From a checkpoint of a small mixture-of-experts model trained on Wikipedia: 576 GELU neurons an expert.
Below are experts of layer 4 (counted from 0) of a mixture-of-experts language model. Rows are named router (the router's row for the expert), up (a neuron's input weights, with its number), down (a neuron's output weights, with its number) and show model dimensions 0-63. Each number is 128 + 32 x the weight over its row's rms, rounded and kept within 0 to 255. Numbers have three digits each.
After each expert's rows: "mostly gets" lists some tokens that are sent to it at least half of the time; "gets" lists some tokens that make up at least twice as much of what it gets as of all text. This comes from a sample of Wikipedia text that the model never trained on. Tokens count by the router's weight.

# expert 17
router:130136112116143128054143102124123126103188118157101204070120116155083171193151100120142122133158077072144098170082070132145126132169127115134136152143142173105082085161099077135166116073158156
up0:115127129171097118214124051054110139115116152163121080171159175083113137110089178168098098120122141118194081109154139149114118139078148132207135141113172124132201136122107134165148128212133144
down0:100094109098180124130170112104135140135157110085060146137108136132085100125121177186179135132099111146076128114177126081164120136121109187151117138156182147119074201113157181091105100100149118
mostly gets: " several", " few", " three", " six", " million", " seven"
gets: "0", "2", "1", "5", "3", "4"

# expert 21
router:150102129141066133145063125166124155082071054114170169144202124143149117120132115071114102107103160105092038182140146148120155162093170123110144131087201131083158136135138134178171121186146038
up0:138145127113119111057156104123111150167122090132171152117087168148071176129089092116110096194057116101076120153109196095104099180120120182120137128201131100096160135100167097090172139123138132
down0:108079129136138169117123168151151135175130121154121117167119192116137190173133117063124123133122107129139136126192143137121119115122220187111052095115144131125106132099131083167108142138168179
mostly gets: " Phylum", " Nominated", " ISBN", ".\"", " Won"
gets: "0", "9", "1", "2", "7", "8"

# expert 25
router:091131077114099119197057106139208147082162072115120137131115103136178173136112168176104149111119055165091214134138112144151126175144135143054106159106158092120139120140113055115130163141140084
up0:129159147160165160108116137070122163053109173145150118157097106128134116109038157124136128086142131145125131157132122123176123100091179112120118118089102120124133133066124113125108143088150116
down0:112096143136098139147063118188172109142047135161135092100116113154173129089105165107164150101142079150133163154081104153152091174160136153103133105114162130118180119169152155170109155123164160
mostly gets: " \"", " (\"", "|---|---|---|---|---|---|", "=", " “", "|---|---|---|---|"
gets: "\n", "|", "-", " \"", "==", "="

# expert 8
router:103147182085141108072140129122126102101091152121163154187104098135170139115099115119121177120147114120113136204147147165160170144139099077082113115142132115085112192160131186131126145062119108
up0:124128142147121177146128121097061130115106160093138066140141116201136135198115115170158154112142088135154151131131125207122169178128125078115064113129128141114139101104130109102088202196081124
down0:105118208120076072185148128148192098111078160132134156121144076098177110175144120132134145094163125121138139148114180113113100136115164087102188154137139197151083113151153130136135179145144194
mostly gets: " Best", " semi", " Award", " Prix", " Championship", " Championships"
gets: ",", " an", ")", "'", " World", "\""

# expert 19
router:128184159138108140077059113135143165146119074114180098096059117146122128141092156127109152093138119166087134116150128178173112155141184134147118094121089142113087103118133135070146121133106151
up0:166135172125119183134090134199170125092113123091152109104145117112082118140042110119145130132116102085154123204126120159098070133117198137175139159147179128132150143107100146132132124153172119
down0:164112130129067147152071084145057080128190165165138141099107120127118129109098112131130128168107113092104160155136103151148107059133113147069109126159124123165119144137113169100138164104123079
mostly gets: " among", " such", " using", " including", " into", " include"
gets: " of", " to", " in", " for", " with", " and"

# expert 7
router:126229094147089108159121135136141112178099077098029129034104107170153187108083108135157174153100121139091095141073153061152126128108129155107136117136098153135166084119126142111111037116148135
up0:135166114159143171186165050087142119118134117094178131169126098177141089104077158075153108095109098111167139099144120116125060156085162069143140146172099132098068118153133179118192115142174144
down0:131123109107138119110082129185148112091158133125166079092158133144119144135152171092138098135140143153143018172137133082091138148109079119153049093130104092108165156145090104105134166131132061
mostly gets: ")\"", "\";", "):", "?", " :", " Released"
gets: " |", ":", ";", ",", "\"", " –"

# expert 9
router:078146138200074118176086127179122120156141117146123149182106084161069158198178143168155130154147178135112067099079162167135117147166177123089091163128175127076131114180141145114129119123132185
up0:136135133168102153131119096141096112099107099109177159140162177168047148145117161166074087131128061150138098130106147159170120139122094174137088137120145122096228155121058117168143147142143253
down0:080138117184093092091109108131185088136132144108120081061149167083118138124085126153098140094105098180087120119060123155090091122103114151118095097167083079152173189171099094182170124126117132
mostly gets: " ==", " ===", "\".", ".\"", " =", " ===="
gets: "\n", ".", ")", "==", " =", " =="

# expert 13
router:091180159151147123169089099136094147087172102173195113149086172159132119102130104142107098158088181090168143120160174088154094180098112121140108146072083083095166110154129147149127116117147097
up0:156164138129109094122115133127102175138184103113132110169082068119102110169120158183093145072128109142155122110130158099162138092158160173076134115173174110140114088167102156161164121113097183
down0:151100147129122112127205125134089144166150117105120126162099121137188068152118167131150161130154099097125102120117128072120072074129118084157112127102217097134160137105102112185092115150101093
mostly gets: " the", " its", "The", " their", " his", " this"
gets: " the", " The", "s", " his", "The", "'"

# expert 26
router:156178172125196074095103084153129137154116118132117179120146097106130104136120058107157144186101089092124081073150108168156130140143145147150140067073077193145090129144124194174167172103155100
up0:128122141156096142133079107139115102149147130136148119122050160104174150151141116148147139149105114102167158106084174133127168132019129098194046160186188114159157105093078151116086119102103163
down0:151143132125112148127182162135148158118093165105183127176206082125142153095137106142108102132205139101126113152173130099143107134095143089090151133066158122146063050168136132120149095109141169
mostly gets: " &", "',", " RC", " ITA", " et", " vs"
gets: " and", "2", "1", "0", "–", "3"

# expert 29
router:084147134122131087123168120067195066111070148124132147101180207075116116145138086088111106113177130119156126108123113105186166079074171102191160152063137143101122133139156178129149148108181081
up0:141135128121058111130144109089096119102147101198173089144138135130096151169123134138114180118112109094192108057138154126147144142058123118156144197144128101108123154095099140103105117103116182
down0:171160093141145167130122144111134140147145105065172133096147107109091096134100114123100123107085095173162151106024130162059151134127157178182200142162142125152146176132112130135063121200102118
mostly gets: "½", " —;", " ?", " −", " +", " ."
gets: " |", " ", "0", "1", "2", "3"